python train.py --d_expert=160 --d_shared_expert=0 --hidden_act="swiglu" --router_score="sigmoid" --normalize_top_k=false --init_std_router=0.00672 --lr_router=0.000946 --num_key_value_heads=3 --norm_eps=1e-05 --qk_norm=true --optimizer="soap_variant" --learning_rate=0.0027 --lr_head=0.00447 --final_lr_fraction=0.0 --train_tokens=429900000
Below are experts of layer 5 (counted from 0) of a mixture-of-experts language model. Rows are named router (the router's row for the expert), gate (a neuron's input weights, with its number), up (a neuron's input weights, with its number) and show model dimensions 0-127. Each number is 200 + 30 x the weight over its row's rms, rounded and kept within 0 to 999.
Before each expert's rows: "comes after" lists some tokens at least twice as common just before its tokens as in all text. This comes from a sample of Wikipedia text that the model never trained on. Tokens count by the router's weight.

# expert 33
comes after: " of", " |\n", " in", "\n", ")\n", " on"
router,214,240,165,178,140,191,228,242,210,190,178,212,253,189,188,240,195,268,178,181,145,217,240,160,208,207,231,214,173,151,187,228,236,140,168,166,152,239,131,169,190,220,218,205,165,186,211,190,194,206,238,227,241,192,188,189,213,211,199,230,215,243,185,182,244,217,166,170,204,202,182,172,212,184,189,255,228,178,182,177,219,196,180,178,178,198,167,150,197,195,176,213,229,235,180,198,161,237,192,215,210,240,170,226,163,214,229,227,173,189,219,169,230,167,202,171,202,189,165,211,224,187,228,199,182,236,182,231
gate0,161,178,233,215,216,161,163,243,232,174,137,216,215,198,226,222,211,227,189,215,176,223,232,152,170,167,217,260,194,166,220,225,222,191,221,202,248,217,226,187,181,160,192,195,173,150,150,210,223,174,209,196,186,149,183,170,189,216,239,220,215,171,224,189,129,137,213,197,237,263,190,210,168,226,211,245,194,151,190,241,152,193,129,206,166,218,192,200,261,181,258,230,210,208,214,139,205,212,218,210,191,231,165,200,222,202,184,175,225,184,226,226,224,218,232,131,187,239,221,212,248,214,198,183,200,220,192,225
up0,213,229,183,154,199,241,208,148,142,226,207,199,245,236,201,185,168,190,203,158,176,173,114,172,211,219,186,158,205,212,170,196,164,190,151,177,190,192,206,203,228,238,256,221,221,227,199,210,167,212,162,136,223,248,252,215,215,158,137,197,225,158,181,230,186,201,117,192,196,111,221,159,190,184,229,133,249,270,199,175,225,216,220,195,226,196,215,210,171,226,161,157,213,241,203,256,216,181,216,242,169,184,269,197,180,163,235,207,172,169,185,193,232,196,196,226,180,189,187,234,180,189,256,207,162,183,205,180
gate1,179,191,257,224,250,186,170,181,169,181,177,211,216,194,245,211,153,225,159,205,193,199,188,183,208,189,201,256,174,245,199,233,191,185,149,231,158,188,164,196,180,170,196,233,187,239,246,193,203,230,190,190,209,235,173,191,191,202,213,230,232,183,236,223,202,172,197,219,221,192,219,192,228,175,192,219,185,165,216,185,223,233,202,158,222,197,242,218,199,159,190,195,199,226,236,174,261,192,156,219,249,201,217,195,151,195,172,152,183,208,193,260,248,154,183,194,198,232,177,169,182,209,159,162,193,211,195,200
up1,242,213,213,190,179,235,201,264,178,203,194,232,173,188,165,166,148,152,140,222,246,170,246,153,178,173,243,168,152,221,221,231,197,163,210,187,196,168,186,193,222,183,188,179,210,197,199,179,216,210,228,185,139,187,230,231,209,251,198,171,169,172,229,162,191,214,111,253,228,231,251,210,152,187,206,128,182,148,177,198,200,183,239,208,204,227,202,218,242,218,216,134,180,215,182,256,203,209,208,158,263,191,222,222,156,231,214,191,191,252,184,236,248,182,153,204,259,165,226,199,210,226,204,199,238,204,162,152
gate2,208,181,159,162,227,157,188,268,120,215,184,217,223,164,211,203,260,247,171,185,220,214,215,179,206,163,245,203,223,235,175,216,185,261,236,216,168,203,197,189,205,202,217,204,236,203,202,205,211,175,147,171,233,185,200,155,194,184,210,210,216,269,214,150,243,194,215,172,237,143,114,213,193,148,179,161,192,193,203,221,177,181,197,187,216,224,183,141,160,211,205,201,232,214,240,191,194,202,206,185,194,181,209,214,173,267,204,239,185,228,195,193,213,190,202,190,215,174,229,186,185,232,177,136,142,201,148,228
up2,196,169,165,164,152,202,185,205,195,220,215,204,221,203,194,255,196,210,151,223,273,232,241,213,178,198,208,180,264,242,172,245,238,274,236,196,199,207,187,196,160,193,220,204,188,184,166,168,215,162,243,199,193,229,173,197,199,183,215,196,194,176,192,157,230,174,237,140,234,144,187,224,165,198,208,124,198,174,223,188,245,182,173,208,208,204,190,195,157,230,186,255,203,205,179,180,203,166,211,212,194,198,189,171,195,192,204,199,214,232,222,208,201,195,195,176,228,209,200,227,184,244,187,155,177,254,199,206
gate3,217,251,192,189,193,221,204,263,184,196,209,221,179,174,195,263,264,203,216,188,222,201,191,242,220,226,166,149,187,208,219,189,198,261,219,179,151,241,209,191,181,191,195,207,214,182,152,214,180,163,226,227,209,256,158,221,203,256,170,193,265,178,213,188,192,286,204,177,166,177,190,214,208,192,145,214,180,238,221,180,180,189,182,194,189,232,198,177,199,190,175,147,250,180,273,198,176,198,218,205,176,166,220,183,209,265,182,218,198,226,164,194,197,252,169,166,201,229,246,187,269,210,221,179,259,231,219,261
up3,234,200,176,230,212,144,185,147,190,217,207,211,220,225,158,178,155,260,163,207,212,194,212,175,172,179,198,206,220,169,174,203,219,169,202,218,222,233,168,174,210,241,177,209,165,210,248,196,204,201,185,169,127,177,220,201,203,163,199,201,207,243,182,236,179,242,205,237,210,208,180,218,227,181,226,162,184,273,193,217,232,179,215,158,125,177,193,200,214,260,211,170,164,252,109,209,235,192,231,192,231,251,217,210,227,143,292,181,192,200,214,247,199,163,226,164,181,213,157,177,173,166,184,233,196,195,186,147
gate4,184,183,202,257,243,200,196,193,152,185,188,205,261,162,158,236,198,206,198,171,213,227,227,204,209,176,225,193,183,145,193,184,205,205,231,279,167,207,176,227,196,143,177,152,189,185,213,205,176,247,169,250,221,228,178,201,226,205,237,245,177,166,233,194,206,195,201,196,143,195,226,206,154,196,208,207,212,222,215,174,211,209,238,266,145,147,201,257,183,155,192,198,200,217,190,286,173,210,187,171,256,204,200,215,218,195,189,225,174,217,190,206,246,175,214,213,259,184,190,200,189,216,200,205,244,213,204,214
up4,213,161,201,155,183,217,196,230,132,183,223,212,222,193,249,169,190,225,166,154,243,226,221,194,151,243,204,142,128,234,201,151,168,227,252,217,200,193,196,250,193,233,212,163,241,197,197,195,257,196,202,232,228,225,174,182,174,239,209,265,194,173,186,202,189,131,211,197,243,197,246,200,205,190,229,233,201,279,216,170,138,199,212,207,172,252,210,162,246,188,182,163,209,203,172,233,262,229,164,149,138,199,221,208,205,226,227,180,171,200,230,205,212,214,227,186,208,156,200,190,252,207,193,202,238,181,225,226
gate5,204,223,212,214,187,172,164,212,166,208,188,210,237,143,214,259,211,264,160,241,179,212,218,174,261,176,221,175,252,205,175,178,279,217,189,242,204,203,209,224,171,219,169,217,170,157,172,231,236,229,202,193,234,143,196,189,196,206,223,178,177,188,214,169,202,217,155,154,178,200,250,203,181,182,165,171,258,162,232,168,176,175,170,177,256,166,203,233,249,192,191,263,172,151,177,210,191,186,184,304,224,221,156,167,195,172,216,211,175,145,215,159,210,200,165,231,168,152,247,210,126,214,242,148,144,199,190,190
up5,267,169,173,214,147,203,180,186,240,210,254,185,200,251,168,117,212,211,197,251,195,218,162,216,156,212,193,218,198,187,234,223,166,186,167,187,141,226,158,188,200,247,209,173,155,245,259,231,196,204,171,139,184,181,210,220,158,170,176,222,214,278,157,242,191,199,251,238,225,203,199,164,234,188,222,132,169,181,176,171,180,141,223,216,229,181,218,197,161,227,215,209,206,216,234,190,190,224,204,161,166,200,156,193,228,194,206,183,218,251,178,215,167,164,241,227,185,163,190,163,197,199,149,192,206,156,163,193
gate6,236,218,237,194,152,184,238,217,190,184,169,224,195,232,198,160,235,169,146,187,208,199,171,155,207,147,192,198,211,180,221,187,236,235,194,195,236,201,168,195,238,164,254,208,192,231,232,290,220,219,254,164,178,203,221,160,187,185,196,216,189,219,218,191,178,167,203,239,172,230,187,223,188,178,216,180,206,193,199,201,196,150,125,205,155,216,242,284,198,144,272,196,255,120,220,226,191,193,235,195,172,183,210,210,186,208,185,214,168,245,249,165,242,220,229,270,209,165,154,194,213,210,186,166,170,183,202,202
up6,244,234,199,234,192,156,190,258,215,195,163,165,179,200,154,206,209,200,192,224,195,150,213,188,172,214,210,165,182,168,213,222,153,188,200,237,213,215,155,186,187,167,195,190,124,174,152,184,188,213,190,199,220,229,186,199,189,147,192,114,231,204,218,157,214,215,153,208,255,211,238,196,228,217,125,234,156,250,220,178,221,186,202,172,190,241,158,191,219,220,182,215,233,187,173,181,212,174,187,207,179,176,130,227,254,197,206,258,205,181,158,151,164,188,162,188,223,201,225,210,199,162,180,185,207,185,263,250
gate7,225,210,158,184,202,241,180,186,192,213,154,168,177,138,169,230,267,177,221,299,207,154,227,172,193,135,221,252,189,190,198,194,162,219,200,191,225,195,204,189,220,146,190,199,139,140,177,181,183,258,202,259,195,184,210,190,130,209,200,190,205,238,240,193,192,232,219,205,176,199,267,174,222,196,191,208,183,174,207,201,186,144,172,192,205,159,199,217,209,153,225,208,238,197,221,213,203,208,183,208,188,190,204,193,196,229,189,237,238,166,211,217,213,153,209,198,176,218,168,188,188,210,221,206,174,149,191,223
up7,210,220,148,217,205,215,233,206,185,213,226,220,188,207,246,164,230,227,209,201,202,239,204,208,214,202,198,215,276,181,206,160,218,206,200,175,198,206,223,250,131,240,230,181,254,188,203,190,256,162,223,195,222,176,204,180,238,170,196,203,197,202,220,156,145,201,180,243,239,178,220,198,189,157,240,203,148,196,182,143,206,185,229,206,159,187,256,194,244,213,177,170,161,197,226,134,170,205,199,189,230,209,169,187,156,188,200,145,180,239,196,225,180,225,174,215,220,189,234,235,268,147,183,205,199,139,183,221

# expert 40
comes after: "\n", " |\n", ")\n", ".", ".\n\n", " in"
router,246,160,171,233,157,238,222,209,215,190,205,200,211,208,231,214,156,217,185,197,196,235,182,212,226,259,218,204,156,158,151,215,223,196,191,227,255,195,177,187,170,240,191,156,169,199,227,174,148,179,218,220,228,267,160,164,278,209,221,181,190,220,186,181,226,218,188,212,158,181,222,235,177,185,214,263,186,226,215,146,247,197,176,207,209,239,185,193,182,182,189,183,206,202,204,181,147,179,142,202,211,218,217,220,205,184,170,223,239,199,279,221,210,168,184,198,198,152,203,212,239,178,184,212,167,279,194,191
gate0,185,181,236,188,217,158,172,231,257,190,206,220,185,158,144,202,152,185,232,238,209,213,183,186,220,215,205,216,255,190,176,157,200,183,175,179,203,222,170,233,149,176,235,207,187,219,192,206,175,195,169,209,186,214,180,200,196,160,253,131,185,202,253,248,125,193,199,223,203,178,171,248,209,244,210,235,199,194,242,195,205,190,260,203,247,188,261,139,244,306,195,207,201,212,271,184,208,167,223,194,155,165,203,231,155,204,192,235,221,185,233,203,206,243,167,171,219,187,236,225,172,192,162,256,222,191,193,251
up0,186,178,159,206,195,250,186,183,200,209,251,261,167,225,220,191,179,201,189,151,185,211,194,227,203,195,207,129,178,200,183,239,223,179,184,284,194,209,194,195,198,237,223,153,222,188,182,180,163,198,159,197,198,137,138,179,205,181,167,201,203,140,177,163,209,172,221,178,243,161,182,185,187,161,224,171,258,208,198,221,163,130,136,191,153,212,199,137,190,232,206,202,215,176,173,240,116,190,208,135,200,263,182,240,226,233,203,176,195,250,135,209,250,182,209,213,187,156,173,230,200,209,213,209,216,219,215,191
gate1,259,224,164,223,217,188,178,250,188,204,180,152,189,197,214,207,191,230,194,154,131,171,213,167,247,231,222,250,236,205,228,146,203,258,202,182,223,210,225,152,191,241,210,172,166,190,269,227,155,161,210,218,220,189,196,215,199,226,223,161,205,189,173,167,240,153,104,251,190,225,160,224,177,202,172,220,273,218,215,248,241,127,178,225,212,217,224,255,235,165,187,200,182,167,174,171,228,187,247,200,211,247,226,242,216,202,157,227,214,211,174,178,219,186,204,200,241,215,220,256,142,233,214,226,221,203,176,223
up1,187,210,209,171,185,214,166,199,146,230,185,208,197,146,146,202,215,192,207,204,227,208,235,153,146,203,212,173,232,249,187,192,215,170,209,175,198,244,247,238,197,242,218,209,197,177,206,175,173,197,199,197,177,183,219,186,118,165,229,256,200,184,189,188,173,210,164,198,163,214,247,220,213,258,131,228,229,247,189,218,189,167,210,188,158,198,179,192,205,160,227,244,181,211,190,232,235,199,178,226,163,206,200,244,151,193,250,156,202,191,157,206,192,181,201,229,199,242,194,198,208,178,208,173,217,235,213,236
gate2,220,187,262,222,192,204,194,173,171,189,194,208,232,172,167,215,225,200,184,168,159,222,184,172,185,185,219,230,206,201,191,192,202,205,173,212,209,204,194,216,222,198,220,228,173,186,242,164,233,203,192,180,220,255,252,160,194,195,243,163,217,196,237,202,195,230,201,190,276,186,205,223,183,227,193,255,181,226,222,145,132,172,310,200,194,229,199,222,172,183,203,266,213,224,180,198,209,234,168,180,184,240,220,237,198,248,205,234,223,197,151,194,197,182,240,201,172,196,258,169,225,213,247,192,201,150,195,209
up2,235,174,146,191,175,163,217,132,206,208,177,165,201,197,200,221,224,213,168,204,145,226,211,200,189,205,217,210,194,167,195,194,136,193,180,215,179,191,222,205,149,243,270,267,218,220,197,215,226,176,169,153,182,155,185,167,199,212,166,133,202,193,222,214,213,231,185,229,193,225,147,198,214,207,223,226,233,117,170,190,171,206,168,223,213,197,259,226,162,222,208,181,221,224,226,247,207,205,225,190,180,203,207,159,201,159,190,241,211,226,219,214,186,246,202,217,174,168,193,204,160,166,205,201,160,247,154,253
gate3,199,171,208,197,171,216,211,204,212,191,159,171,196,206,178,227,137,214,221,238,211,223,287,185,254,241,211,249,130,222,157,220,229,201,181,209,185,205,153,200,163,234,131,169,230,192,162,193,185,195,218,195,227,207,174,188,230,219,151,182,183,221,208,175,203,190,189,153,180,203,215,201,164,172,177,219,177,215,263,237,253,208,194,215,214,175,212,196,201,194,230,212,225,231,209,211,192,254,221,254,242,236,157,209,154,194,154,202,182,236,231,239,212,237,222,212,189,191,256,180,237,253,191,255,212,186,194,176
up3,198,187,232,187,228,152,193,142,155,195,248,221,161,211,187,221,218,178,216,154,195,202,160,181,150,167,215,238,248,206,217,168,181,215,179,202,234,169,271,261,163,175,207,157,222,188,192,160,197,183,192,216,182,214,176,206,192,191,184,187,186,203,160,192,156,177,177,240,196,207,246,204,186,212,204,189,207,211,190,185,179,216,173,198,210,251,224,164,212,198,196,180,200,214,181,221,194,173,160,244,192,211,182,171,178,223,206,212,280,244,158,239,218,240,219,201,183,180,203,246,188,169,215,247,160,178,250,225
gate4,246,198,234,220,225,172,178,189,216,200,168,227,176,190,200,220,182,201,187,247,242,235,203,168,197,190,179,202,154,148,190,188,182,190,203,157,160,196,192,233,195,157,269,133,142,241,187,212,170,146,137,212,192,161,211,198,198,205,175,179,209,198,190,140,258,238,183,209,227,254,215,204,209,196,194,224,218,226,206,229,186,213,136,247,226,178,195,215,179,205,177,214,186,241,216,170,191,193,237,161,262,191,195,218,165,211,200,179,205,192,229,175,169,169,187,171,218,174,200,199,138,204,153,279,218,229,215,242
up4,213,241,175,210,166,269,194,211,188,213,165,178,180,227,228,224,170,183,187,122,162,192,222,215,195,179,196,248,210,222,222,183,224,216,136,231,225,185,219,182,251,185,190,210,196,208,256,232,196,197,227,260,241,201,190,199,190,175,226,164,215,191,219,298,179,181,153,189,209,203,171,291,173,181,164,173,249,272,235,205,190,150,218,189,163,216,191,207,212,203,237,173,196,192,179,234,226,210,187,230,205,241,196,210,234,217,198,255,186,196,218,205,204,225,210,224,231,188,233,186,180,203,234,145,196,178,216,215
gate5,177,202,213,171,190,209,159,164,181,185,248,231,209,162,188,179,229,189,205,171,215,129,214,206,164,184,167,184,185,199,180,261,228,164,187,255,193,194,160,178,252,263,215,182,191,220,230,206,171,209,164,216,164,189,240,204,205,232,240,233,238,210,214,218,223,238,212,198,227,186,132,167,177,192,206,140,172,203,200,193,185,164,150,173,202,171,258,217,166,229,168,181,152,192,249,195,187,180,204,178,161,154,189,108,206,178,228,216,203,168,232,233,223,207,202,183,219,137,213,210,199,174,210,238,105,208,205,194
up5,223,190,148,192,199,222,189,144,203,239,212,235,200,199,167,212,137,186,198,173,207,224,168,144,243,220,206,222,260,233,186,138,153,212,221,202,223,193,207,189,212,212,186,171,177,204,205,170,227,237,259,177,179,164,223,218,240,199,216,206,179,162,265,257,178,232,169,228,136,202,238,213,166,154,144,221,224,231,174,234,216,212,153,187,176,196,181,210,129,155,181,173,176,211,197,182,210,235,192,227,169,193,208,207,226,191,192,172,223,158,221,174,204,239,191,162,174,199,191,177,231,254,179,190,192,191,202,166
gate6,222,173,219,197,150,210,176,227,197,204,181,190,228,195,202,217,223,213,174,272,205,211,171,193,194,234,199,198,214,207,201,105,209,197,221,241,197,147,227,191,103,167,217,182,159,180,203,184,148,181,203,132,211,222,216,149,203,171,177,201,207,235,189,186,237,238,208,224,241,172,164,132,233,240,190,171,194,246,197,200,241,182,204,208,200,170,180,212,201,215,197,211,249,182,157,204,178,208,248,206,235,183,242,189,244,263,215,175,216,219,174,200,223,172,220,160,203,203,206,197,178,153,215,205,239,240,198,191
up6,223,239,200,216,221,225,187,180,166,197,247,225,179,166,173,169,226,179,187,177,162,224,233,181,215,189,153,248,172,204,229,272,188,160,197,160,227,233,183,216,227,216,165,244,265,226,186,226,171,191,213,190,220,173,192,225,139,201,178,285,182,211,197,192,196,174,166,190,182,158,245,252,198,183,233,207,190,182,170,191,135,175,161,199,186,216,184,159,229,223,215,200,156,244,221,264,260,164,185,176,181,200,240,199,221,205,162,236,231,226,213,221,182,263,189,221,210,143,184,195,190,266,171,221,195,197,255,212
gate7,200,125,137,210,188,191,226,182,192,182,213,188,199,224,118,175,187,175,150,171,217,251,206,161,204,201,255,217,148,192,201,201,279,177,206,223,209,225,192,296,217,184,233,227,168,219,155,205,110,175,196,229,156,229,194,225,173,150,212,173,198,189,240,242,214,198,178,204,207,170,206,217,231,191,158,188,184,149,173,200,219,222,207,154,226,200,153,239,227,120,192,178,215,242,188,258,213,219,147,189,195,202,177,232,247,233,208,231,185,187,229,193,197,194,226,162,202,220,192,173,178,180,179,210,203,190,250,204
up7,178,206,193,202,187,189,197,182,178,219,167,265,190,183,184,167,213,212,236,187,157,213,230,195,233,188,257,204,289,230,231,169,174,189,189,156,190,190,187,208,157,225,247,145,225,187,199,243,190,214,211,166,189,172,150,180,229,165,196,153,239,224,216,188,158,237,156,216,170,228,198,198,186,247,182,204,218,184,143,229,166,192,170,224,184,184,266,175,169,201,201,195,218,213,251,198,199,219,134,155,172,231,186,207,113,223,180,188,212,179,210,203,215,188,213,226,120,192,201,214,194,194,192,137,227,169,217,178

# expert 27
comes after: " of", " in", " |\n", ".\n\n", ".", " for"
router,197,221,200,215,152,189,273,208,214,181,197,213,216,173,176,236,219,182,234,201,178,199,212,175,193,219,262,221,183,154,150,260,240,164,178,218,197,235,159,164,134,195,215,229,190,186,203,215,245,162,161,249,221,220,215,185,176,211,203,214,190,189,182,185,248,222,168,208,189,173,188,231,272,180,160,247,207,179,177,167,246,197,180,183,237,195,179,196,200,156,167,175,238,270,200,210,164,215,216,191,203,231,188,232,201,182,216,176,170,169,181,182,221,197,221,168,195,136,166,194,242,233,225,194,169,239,197,187
gate0,192,160,238,192,181,173,179,163,190,207,243,190,181,273,230,225,229,194,245,186,210,161,194,208,214,165,200,198,229,165,182,176,216,196,196,178,193,206,189,196,174,193,231,226,227,203,183,268,202,217,253,204,156,159,128,240,217,204,163,263,170,236,197,190,248,231,162,229,222,158,191,206,168,208,194,212,262,222,169,228,207,211,187,199,204,192,242,237,182,221,204,132,230,243,194,182,213,169,205,274,230,236,185,182,142,233,153,237,181,227,148,196,200,213,198,244,209,186,205,195,204,252,196,224,242,244,164,183
up0,179,242,216,202,176,185,169,194,218,203,230,191,211,211,179,130,201,180,175,191,267,160,196,217,218,191,184,122,224,147,252,246,217,169,184,187,214,153,209,163,241,194,194,202,192,246,193,147,163,281,176,234,214,217,190,198,148,208,197,195,227,194,179,198,234,206,150,210,241,207,207,181,267,206,196,156,185,196,170,263,212,176,195,205,184,206,109,196,206,228,223,179,222,212,181,210,176,178,218,204,172,165,225,189,181,129,226,193,190,252,178,280,185,192,138,202,179,256,241,181,206,246,234,224,164,215,122,200
gate1,216,230,186,202,254,216,211,160,253,191,202,228,212,190,148,201,239,213,175,156,212,193,214,197,175,232,194,213,225,166,173,193,202,148,221,172,213,196,214,201,198,205,163,152,213,240,176,207,216,194,200,221,227,160,194,191,216,219,171,213,187,194,217,222,239,194,251,198,157,217,213,178,194,228,117,220,187,152,192,119,210,206,185,165,125,176,238,150,152,171,244,215,170,168,193,134,207,241,152,213,194,222,137,243,210,183,203,209,187,182,226,231,171,171,221,165,233,218,242,157,185,129,190,176,209,191,202,221
up1,224,195,232,212,212,210,192,220,259,175,186,154,258,213,169,170,171,192,186,207,175,223,196,176,223,238,219,188,183,229,159,208,176,203,204,187,169,124,155,190,132,190,238,179,193,192,258,227,187,251,211,228,254,179,188,199,199,195,218,203,239,234,157,185,276,230,203,116,216,185,216,248,198,220,167,199,205,168,239,235,185,179,235,187,226,228,197,178,189,214,210,211,183,176,191,178,193,229,165,250,200,162,155,235,195,186,239,192,190,189,185,277,216,229,222,195,230,231,209,188,195,185,178,154,232,226,190,198
gate2,261,207,209,161,170,267,187,241,207,193,190,206,189,219,234,220,206,199,205,237,144,134,193,153,275,235,199,235,237,209,197,208,204,214,201,172,225,213,206,165,188,160,200,152,219,198,239,202,192,255,173,164,184,229,227,152,216,254,224,165,169,232,157,239,253,195,222,222,203,208,164,184,114,189,201,209,182,182,175,147,199,210,163,173,160,174,214,215,175,199,232,161,174,180,170,228,198,189,158,152,180,212,206,230,195,184,185,205,209,153,240,167,212,162,144,230,204,234,234,208,204,217,188,194,149,181,235,259
up2,237,211,172,195,252,236,190,205,184,202,209,185,106,180,250,225,182,204,178,173,245,197,202,179,262,213,237,250,235,260,223,210,222,211,228,164,210,205,159,169,205,197,199,176,210,202,241,192,226,261,208,217,152,198,246,210,215,220,221,190,190,256,178,251,242,203,182,229,136,203,198,225,181,161,215,261,167,139,182,173,199,185,180,243,206,204,205,223,179,206,216,147,212,183,178,166,212,207,153,194,183,240,201,218,162,198,175,204,171,210,206,257,215,216,194,194,229,234,189,164,226,212,153,189,143,170,187,231
gate3,167,198,130,229,189,176,214,204,181,215,212,175,220,142,182,171,201,262,237,201,120,189,179,240,213,183,164,189,168,258,221,192,187,244,164,254,193,151,209,199,151,236,209,166,193,247,198,159,142,190,181,264,238,140,177,197,209,219,192,218,219,205,221,202,255,204,250,217,171,244,175,178,188,181,158,151,255,178,155,234,248,220,187,189,201,224,197,237,157,172,259,211,227,205,223,153,196,206,204,201,160,218,170,213,157,197,184,189,150,189,192,150,207,261,231,210,257,243,178,252,191,188,212,193,188,192,184,229
up3,200,206,206,157,178,121,199,163,166,207,168,161,258,241,221,220,241,287,235,143,183,268,234,191,262,183,242,221,223,173,233,195,218,179,255,168,249,256,210,196,235,201,180,196,222,210,182,176,194,198,190,165,175,198,149,221,198,209,244,160,181,183,277,192,216,134,211,245,154,231,160,199,196,214,181,215,168,165,221,205,140,179,220,170,203,183,217,232,193,197,177,212,215,216,164,199,210,161,176,204,172,217,187,170,175,236,175,139,237,208,240,296,165,198,199,245,189,220,223,186,228,207,228,183,195,165,251,236
gate4,179,157,220,211,166,235,244,206,244,209,228,210,216,150,183,200,203,196,231,217,175,192,198,195,207,204,158,224,187,147,152,204,192,230,173,238,142,254,149,190,215,185,207,222,237,223,187,149,228,211,227,211,197,203,167,270,188,186,217,252,207,248,212,152,234,203,205,223,174,219,177,173,188,202,219,246,216,177,135,163,211,187,205,195,242,221,274,168,221,176,299,187,237,224,192,211,210,225,182,232,213,250,201,192,201,231,217,183,264,217,177,157,225,200,162,205,153,220,162,191,167,204,183,223,217,176,187,144
up4,184,207,229,203,211,150,181,159,199,195,175,237,183,188,161,139,120,274,174,198,204,239,185,154,203,182,194,212,172,162,169,202,183,201,199,233,276,243,176,208,187,175,201,171,186,214,279,163,187,213,212,195,184,240,188,184,213,205,127,202,156,200,221,211,195,209,185,236,181,202,243,189,169,236,255,220,184,176,207,196,191,182,243,207,229,187,227,229,214,191,181,199,191,230,197,240,204,221,176,229,171,209,198,155,213,184,191,167,193,153,175,229,264,159,202,199,182,168,206,182,231,149,165,224,243,190,230,179
gate5,254,243,162,201,179,207,241,180,242,211,197,179,218,197,189,235,225,228,247,195,199,186,169,136,194,151,190,229,206,222,222,178,210,240,239,237,225,187,238,173,164,228,194,143,180,193,197,201,189,168,230,230,244,235,197,187,221,218,205,196,132,200,157,208,221,200,203,176,190,206,182,208,265,218,155,229,245,190,197,177,200,225,149,188,239,235,186,194,217,229,199,253,192,198,169,213,194,217,211,204,158,260,156,192,206,188,219,210,208,221,199,172,240,168,200,190,205,234,239,224,160,142,193,170,200,213,177,207
up5,229,211,200,220,171,196,216,215,222,233,165,237,198,209,200,189,202,198,211,199,203,186,156,197,187,141,198,255,239,182,234,153,219,196,263,201,232,169,211,173,187,204,187,172,197,185,194,201,229,208,211,218,255,181,154,202,192,171,205,190,201,199,162,206,210,176,214,194,207,186,208,244,170,180,166,213,244,206,169,155,199,181,203,233,256,232,190,173,224,196,205,261,240,219,185,182,208,200,209,229,134,204,155,220,181,210,246,171,186,244,182,197,225,223,169,245,208,221,228,200,158,159,186,143,149,166,173,222
gate6,190,230,269,196,225,223,214,205,257,226,221,183,149,187,202,252,140,206,182,177,226,226,217,177,246,223,211,238,190,173,214,195,178,177,168,199,151,195,165,224,218,234,156,212,214,228,217,195,178,196,176,203,204,201,212,228,194,142,201,193,211,194,195,187,274,185,194,222,195,150,238,225,170,207,214,185,192,222,187,218,202,179,169,210,234,170,142,214,231,234,189,191,237,215,200,193,130,213,221,223,284,149,209,188,168,180,172,222,213,198,200,198,265,177,248,214,233,189,229,199,214,229,187,211,226,249,194,190
up6,189,202,194,198,286,202,197,179,209,164,191,224,222,181,221,178,196,177,187,209,236,205,267,239,272,273,250,218,149,273,210,215,192,175,207,186,218,173,220,173,225,195,245,234,182,209,219,221,230,181,181,172,225,225,180,270,195,168,199,192,167,201,188,246,218,138,200,192,201,187,213,170,205,264,187,255,192,178,238,225,162,145,153,163,283,173,220,235,221,194,165,200,201,152,208,172,244,178,218,241,175,192,206,146,199,165,193,164,213,171,191,206,211,169,174,202,166,219,194,179,236,200,178,158,205,176,151,185
gate7,285,205,221,177,184,221,248,212,174,242,192,230,182,182,183,192,202,200,227,221,190,218,215,200,211,170,234,170,209,190,216,198,196,166,206,202,177,232,137,174,155,191,194,199,184,184,185,248,216,230,203,233,223,192,212,157,216,170,174,252,203,194,184,207,258,180,175,170,221,230,181,259,226,186,215,201,214,248,245,204,164,185,228,253,205,252,238,148,187,165,219,196,192,175,239,189,210,207,153,180,185,186,186,226,172,195,184,209,183,215,245,187,179,244,233,212,238,167,240,189,238,252,231,209,214,180,171,208
up7,127,167,186,150,171,188,163,208,213,152,203,193,213,133,186,234,213,226,206,113,190,210,196,209,226,186,200,303,196,232,231,180,226,215,208,199,184,192,252,153,209,246,217,206,195,209,222,189,177,241,154,190,197,219,193,242,199,195,213,183,212,208,180,189,199,172,203,258,250,171,232,183,203,184,241,215,184,220,187,163,158,213,220,165,190,165,198,250,187,221,172,177,201,219,191,208,187,193,235,168,242,235,225,217,207,185,171,179,227,183,121,158,226,192,209,208,169,176,222,210,188,188,154,193,191,209,254,206